Experts of a small language model.
Size: width 256, vocabulary 15196, 74.5M parameters.
Training: a variant of Adam for the experts, 1056M tokens, 4029 steps.
Below are experts of layer 5 (counted from 0) of a mixture-of-experts language model. Rows are named router (the router's row for the expert), down (a neuron's output weights, with its number) and show model dimensions 0-255. Each number is 500 + 50 x the weight over its row's rms, rounded and kept within 0 to 999. Numbers have three digits each.
After each expert's rows: "raises" lists some tokens whose logits its average output raises strongly, later layers aside. This comes from a sample of Wikipedia text that the model never trained on.

# expert 20
router:520436481435524500517470459412618598577481548519479508511457379545420535488472548542433482511492460458509497406481508533526506435525633561514515504489423516424559508457571542384472520477480431507476547489517375384516468578499510415419478516455602522506515588496513495534500461421546481498468492486514472471447466525531474566532555472435571501517447473505525458499529488508504607473526549526513469589480470389555446512543467548589511447516514525417431551546497529433530480512484435526476466529503583570597495401476504492574472493524532479553501519385538452533437536505493420464493528470459472525512618424429635514540579528407582449447518461492493538468457520479513593553586487533534457550399484564488466605511473478452485436503454467511553461513510501513594473401540527
down0:516548499495532411544484473515514523438550533529494631540556440492458560543577382464473511513492428562480533478471526430502470590458483480503496454475558504589424446519458444575535550538484470436548493504501485440562487471549571402521575471526505498525500441368484451484576510456534489458554474560466447531521451454530477517552489405519525581414387463460404562516511548605464566488523536436498456479490523528589513494479621495462478533537499474408525553517489511507547440525583460512548472565535514592594566465444554482420461445517525544580506473555422411476488384447554518567455489470609486455523503467440451439512579498521446430523545473467538408527550497460403529520550513609444514502594530550512472483503481478511397478538606504567473482536435512514385529510519550
raises: "mm", "mo", "avy", "also", "mb", "EC"

# expert 8
router:415466402433524559523519427518481542551532539569477491477401442525486452438396533492463497479524517500494544544534482452562500503453441500531491524559545555415542592411454519536490446498544505564442505419483545468585473535507428481390496569468458463538480545465641470481495558466450544556434447467573501502467540433541492569433540480492536410518436422553534578455626457528421507502483512443508464469519577468514533465529490486508545482449521635490405515466557474524479449498472499497547443539515567382578527513458453577525505435497554477557498499529511598490543502417501596472501397511516539537504486544419466603490527459531473569554541441494455582532483508509442438543491527460522473596413541458431501543478448580451469455474485537476379532407548539448465476535545365
down0:435501405485454457523536481475463503554465470529500525470537464573489520444454581554463521573634429477570477496500484509502543418480591485398517511462435495462555547554501457499490419494491525481468471420547498481489442519593527482536504441444473516601568541492466601554551502454497493456473544545498440563436508502516485485565543464636506495517452505543491425477554512463561498548488537417502504412422383476556584532545462543394552541461468458457623363507451497440504466559436457474539494538472537505443508528463478541538464531540492494411456485548497506542493597460441477488533519623457478483657438421451546534597559493529435576488485491551507380517494537533400569449472529458533429427481441476512573510499508466438465572468551483529478488501568455531412479523596492
raises: "5", "1", "3", "6", "9"

# expert 62
router:555564488434428595536502579489481492410554476518450484479521464463528468477475485463490562499562524517542449554393484427478466415462516578546561564542498531519429516456534443453433468519469468506543497487471463485416394416471435486532497468545474488489521403482521462543526496503441426443488452475444629445560388494482510508505431543431499432406438541426487555579442491433473523507524434507488548542526515411541481476474572552432427482556442523483529515423518436541522575524534582478559524483490455482410443562419496516487570444488491525541536541491505550532538534431546551493516498537450492482546523493599537539497471584481460519508501520558532437385442441518493558544629550447427438602444531480476559472509586480561475625470554569524453606493540527461453390441578588
down0:556465505461565530530455495473503439525484469406577530562485551490447415486545496522513512364483627469527531515538493471529504567598402542418316528482494572494463549476538594488511523546453487485532501576519453442442547460418491504526502506514508495557564511542541496453571537469425463554591460520428514441397484454506501488575481455470487453586567538404529474527585487535447528492492499524533486487492538561521515463504397545410454568504489556455397586496481443601526418441431470578464463453546485427559520458470493480492514534625471486457495498534479513523494629531575519453534516491506515479436531511560518516516462523529522453475536432530557463547434502532573471489484524441547496528509411500444488548506565546611485553458619443582536551493415473455365486536496546
raises: " ", " and", " best"

# expert 39
router:476511480564467467543587446535523426538452468505477533539565400525567446450578555570465549543557526459470494385515529426437509510496447453507523470525471480521494515578492557469541509383625425419499464448546451493487440506542502559469487543593525500519530508502550557456603620541448491505548448520403484544500484466426606562479438536491441439450537493434500454470448568448528531461494543514508411453521648597481414620464552465441406499535515532506573534520430458480548515554501370399422472416520517539522556524502558483559524495509514542486507485537556567453580447534476515496559459467509509482471518550405438565515496531488500462474502528515467542560467543513405499496509609570488564503561531419572594528506438582436506562542525475469454488545522516476512586484530546
down0:493625482495481604480601437434529435510487533549511518426515476526572475506482589515482451582499473534486509428465498546384497599452527480557464513492524382499471510574557554523481439616536544469506528566487471521490482485459547462608556452583468489478449422588461465562461473523477501458527555470602578459487431543572532574520457458546515507436500513530485453577507622503394498536497440480508536527551463514482442539499516523448482438459554536504520497552424501502543462590514492482431493524549618452524499479518520539516460507498497512513512547581441516310544535504520429489544549486470527510453512541509579499427459446416448486544484374459447546561522462433492512555524450432488541485472573404495491472546500443518459525449462503515430529536392540478631478610469576
raises: " a", "n", " b", " an", " the"

# expert 53
router:508513450457611556507478489510504421529444465504517507487487494471444474509493453549513409504580615471535474486418480531475464573444619428537568557401476545624475422479557387481410512578465591450444540537535560507498420548458581525404480489614526539513468520455504622435559469499571584522461477462453445497446560568532519498494518518468578520454463448480495493532447448563526593535495515498545505460440504557508511533567540546573517519561419521527518588505473482513515535496542444498473458489599583502486510469516526559577488504450471499577406580548508542462488422431397546521502440477462538505513570573517532461524603435462509496428574517500512477574552514531484465407568498425508515425571410491504542526477487480526447438404540486551467541496557460465486606569504431
down0:504625540500486468576403544503481531530402498554547509592441456442442473476403438438528514532503495455470491407489539550429451538418578525537485520515435509500551507449496464454516523480517487466554485529521470505430453477463476529424531521566477466543380506533492556514488514551554483341538498454501454521374547520599501485608540507566491512466483553484490469513487519548512498471463524466517457436563496515535483450473577374553415455600493502508556610567593393399528476531550496456469572478613513535591515527557598536524581434465574468543493458482442489524541565512499449488526524547512575576515596562512446501468557481431476448474530473566475531524473471511475596572453520491491489487537411491482461487466509511442455475541419581395447435416575525487540537419515511
raises: " the", " a", " his", " this", " any", " an"

# expert 27
router:384474396380471492501462538509438567492520455493474455511433397469485506519537462475460514409523509461544486470504475560489615489513576492529411490516451567519466512442506477415502534542410428541541531520558530491508437572520506471489479541497443574445505540419506565581526551560479555454552532448442447527418567569425509547551573471445581466543441483490490506411467467482494446535486486442572520503473473471521555498486449451566479458514497420518475597461461419472590425478445539574473455535537525597531508441423573572594481451497480408533510490474592644504481533537545543492484590539425512397440575470515549444506467540597509471460490481468561434479433430512558455534454449448443452513547501505463413466477417437558530465461525351509506442518552498483533480438537515
down0:522535422387560477579598438540542477413390422558536550476527465501474535538461474504513513476503514417534521492486537488486486598572439470535467460594467473500441550574462443537531564469520524545425452538550534510504474558471512442438512499493515492488515477557546485487445485463548610462531469424461487533489491529460569496566480494524558580568408565558468505392490530571506397398558599434505518582423606502486451535474512490450487494513641478530441465519471550450512450497536465465495441426502510498505431493485468447545404396465519472529467578472496428463633475443513556601390414388565488495561511504424480490523480601587514463520572433511494505452513429529556521549515546406500504604575507453509467471422531451457589507470500506549490469493534470490517469500509465
raises: " |\n", "'", " |", ",", "2"

# expert 4
router:542454433557503435465505507577372507508522423528457557512456536585536437452505436493487511475583460523524505632573534519471456543503531588464446465545529490475470464499493549469556527550496567603501463482548610504461540449597548516460539468613406443497555482567508514585527603561495552478467564530507471488544456600533446546445462525457504480490494416529484519462423474427445475608567381515499395497550481485448451490434550475493450563570467503571548595467576458472583528474551530522499520440452512497492516438464492472551508427516486498429603525514460579497490517538537437479555608556512406461540515477503451505515441454529532532408420428531453465461419522441613522438497511472460493533523570479476472445539474463586561494439512449495538598492423400494499460471471559
down0:580486526387483445544563524405439443469509448472471513476464457430477488458538557487503501522443482559448614447564464459496477478435513537435479473463550465491432462562519432504539509584471501482556482393501452478516544574456457406505555574443481505575517516493461546563614520509485547390591514455488524606339551534585437451560455523537465487394531452542546465509469519497426528547494450536419522463388509476529515446567501466524529447523477476526514509408549481417549374453604580453435488475498487495502439464466473469505471536562473675474407508482432494481581512453459559508548503565530509490568501420499456564544535531523527467491526510454471481491519458514500481530499572391487508499495475470380498467512440520550519558412521523525479465509525470419511517488626553
raises: " (", ",", " |", " and", " |\n", " with"

# expert 38
router:463549495483461441426572450481429508478472620446517453569476499479497549467519531500478459554550414539481424453491523515469431500627454577552475415511506574483513480502512405521448492495554535575462449481426547435493393545508562385413509458499547470522456570482537485440597459532515461481462511484416453448487503570458536572491430487473509358472422523429603480492480504477480591592430465536530495537449464557488436443552526497511543503564506493473521494458554411586508507543571488512489547505542467519458482510384510444584558623494392484490486465424482430427502455483561487588484455512435546452450504486432446551579567529490401487441516515357458500417544523522546470537559446474468431490439436518561466553487471456528557533483549486505566485529545484471435557441553500
down55:476514510421441431512496507549548508513481547568448436579560504600487581527505495540479556492436503539634450496383510445420554561469439487554495514554479490449464462427570517549498532396596502557501528420501518540503512496534525434384503489557488487502517459461495550481499599451473459551552511385509516416479528567446605516457521628489378574502484543463506547495453448466426606372507458590515445571499457536499573480544581511618517433486454488512526512489513487508488463479513507517477487463516594573482436472353549516484477441500545510482440486535542499459507394519585596477467511514552470527507530560485499488476427519418457400524490467471596508431495490495465460602557512539472447508508455571538499445492487541587479498562493501472557508490443536530476470458614557
raises: " the", " his", " this", " all", " both", " its"

# expert 7
router:600486460579549436464517557520461432477505511441497448566476510493513546518460500551504575452456423472481386542558492536426486425547564429540522490563549567460438552537558443613475473427588521471476427455534531508514453562498513462443461512526512475558490534521585428449480509486471604515585529491443503516513475503481493481472462518488543504507483483513552479507476632566492613602410522483432519494456469560446512390581509557467509535452501401428503504548506509596480432534550471467529559511492487471469487434444511457556451593518464594526428513506509504464425568438534498584444454511524540557483432440408431584500539580515489516604481469414573436468623436483522515554513532518483465431448517458506517555447487567545462397444630565488477423555518497545518512460457411
down0:491535511443453504528501509527558526567540474515416490485494540495580488533519509516447578452472569496497478489475584478481511447521528484457456438470539496598520521555544449484568491487500493507483538537521589491466447496523471535456568566529478526459836488511524507549495439484499484505467463536502465518574617511459551460595556516451389475432570483515477541482499419427434515521485506434524523525525526435428575474407450417529524408538568517543497485555448616504528498488437565518490375506483523500557459493563438478491491513459566423531550484550477490495441544522469492476567533481546434487431522490473437555535380476442463452490521555551520492447509524501517490489507544589526528519484508434454546446583606467480463497505481436487588558528484471503508445496330512
raises: " the", " a", " ", " these", " this", " an"

# expert 47
router:465527517587457472493427577545534414523493526481548528584404572483538440454531522596567499501449533442508574510543543570500483499562530575447476542537545523451467522532510504398565380400498508477511485542528463569531495498583452581464476434533472501498561507515498574435514483521526603572507486529548519551553509417577505520593482577562490566489491503571443477528585482446521601449483505443448396534492557421586474525459524549530387582579498472481553529531503469514492492508487446432408524475461466543480441503424570451508586553515524589544586442565513484569445507514474546538489471512442519482444444563431447517453504481539451574547470551540473572558402598442465449499509519502545513506426495477504542442421580492361504570468481539382513485528450545529579573487494480
down0:506434437500560485561520573494405507451489612363385449472522571514524463487559530433531533455510511431452465482460468525579511477518528485593508422544562501481476538590478533463521575542564527542455575409551525450499520456533441437541561477528476532470442551509558461629508557505467482591435526543536557472488422507489492501439482360503526546544498493563422510524542499510437496495444509442512519465498545427540474433508494507493640512431436445504494470561476533469536443481456516497531482544405527442567442502477400552572469502536374461473484459505550500529434467541521496507606525451464458491550468481520579479485511492380393549481408382449488520501441609503440501527535537480517480453581564524512460459589511574465433523560533394545577481504559506572476455506474490
raises: " most", " the", " a", " not", " it", " an"

# expert 36
router:419615571617512587497478543563465486527451548486484565511551532445412550477488568446539481588529591510471537490483417523461467422461484563517525514426508483582429473524534527513494562474415552552561566553445414501576475498497488505497499547581542480568384514491520428513466485405384473455583476528524512480501520417418502519442438496397440545513475517530573488536492438573409422503492489511443500478494527490535457584484607466580550547502461528470455544422431484577446528581448535479433516547537504591478467461532487468594416504462485529456572489472561459513552501569502521558498492449481528533514559497575507508533551445451641490529504447457526419531492463559425478617461543454468509475505540552438595436489501522447598507541443582495500484572513562426555487510526452
down0:482513543533503504520489533578485406499527501512530462539539494442433423467536578482533562523515502413564417504473523546451468437479469548526440506454626472445457482463563454467445487556424572618537471534409477514473533506548488534537520522535498456506236520465466431549453419483496455426487478521580536466474495431518560506511463512453517407467490493549463492511544478523500562484493506484509446543502511445648555462516557542557486478492486489432408402463542478516487527492375499555476522469522482493509491471530491528578436504502528509460449506534551438582594407483498477528511537473498488503545551453489437469586433466472572491498596489468482475535509553576251533475488430543505469504477492538470542477564484437471559544482544495408490527501442551403502528463508521
raises: "===", "In", "==", "The", "During", "-"

# expert 50
router:460469506466502595521451467550494413485439525443495526514396550438515411466534507486575563495470397487488530467611606481424553490462558496479448567565512455570482520507544394440510455417588599421504466472512539513525449564462379485471473489489525558507478478477482592522452500555566456516549491506555431474441545518487454498454505509537619465430495498435452451444515472419539516479497476491500504487558584439521464474474580473415509518580397435520561501515489480471558518478525434568468556498486488499507502445532515534515552547585516551517500551549512516557443540562422508460458470566488505511550402475408458572451495495539454560583478530542446542589425400452524488557463369454460583510513475579523569447394530482496434456552490555498481434571576474433530390570544540
down0:616467520458541490560513390548493514487467532502525476569537495518446543593478474466497465535501479436498500614486450452509467535502376488516496457500570444500563475453508480548470550549479524504464461461474417551527508522484621499439538512519507432483687564548570543453484515501503537449431456641538538430515559563460522562437446445482503518583515520421530562537473471528496396517471453402490446526549504517572576466489412570493485485396534477480565537581530480486472489579576528490452558476467596540574449504542517519489517399486503499493411522440562467494475487492464472541484486496515459570341500481539406519459421577435496504532503567481498487439435544478586518584447520517555479635517506478492385487493500511482510515553472512434461446497416419561435428496503538
raises: " in", " on", " off", " by", " as", " to"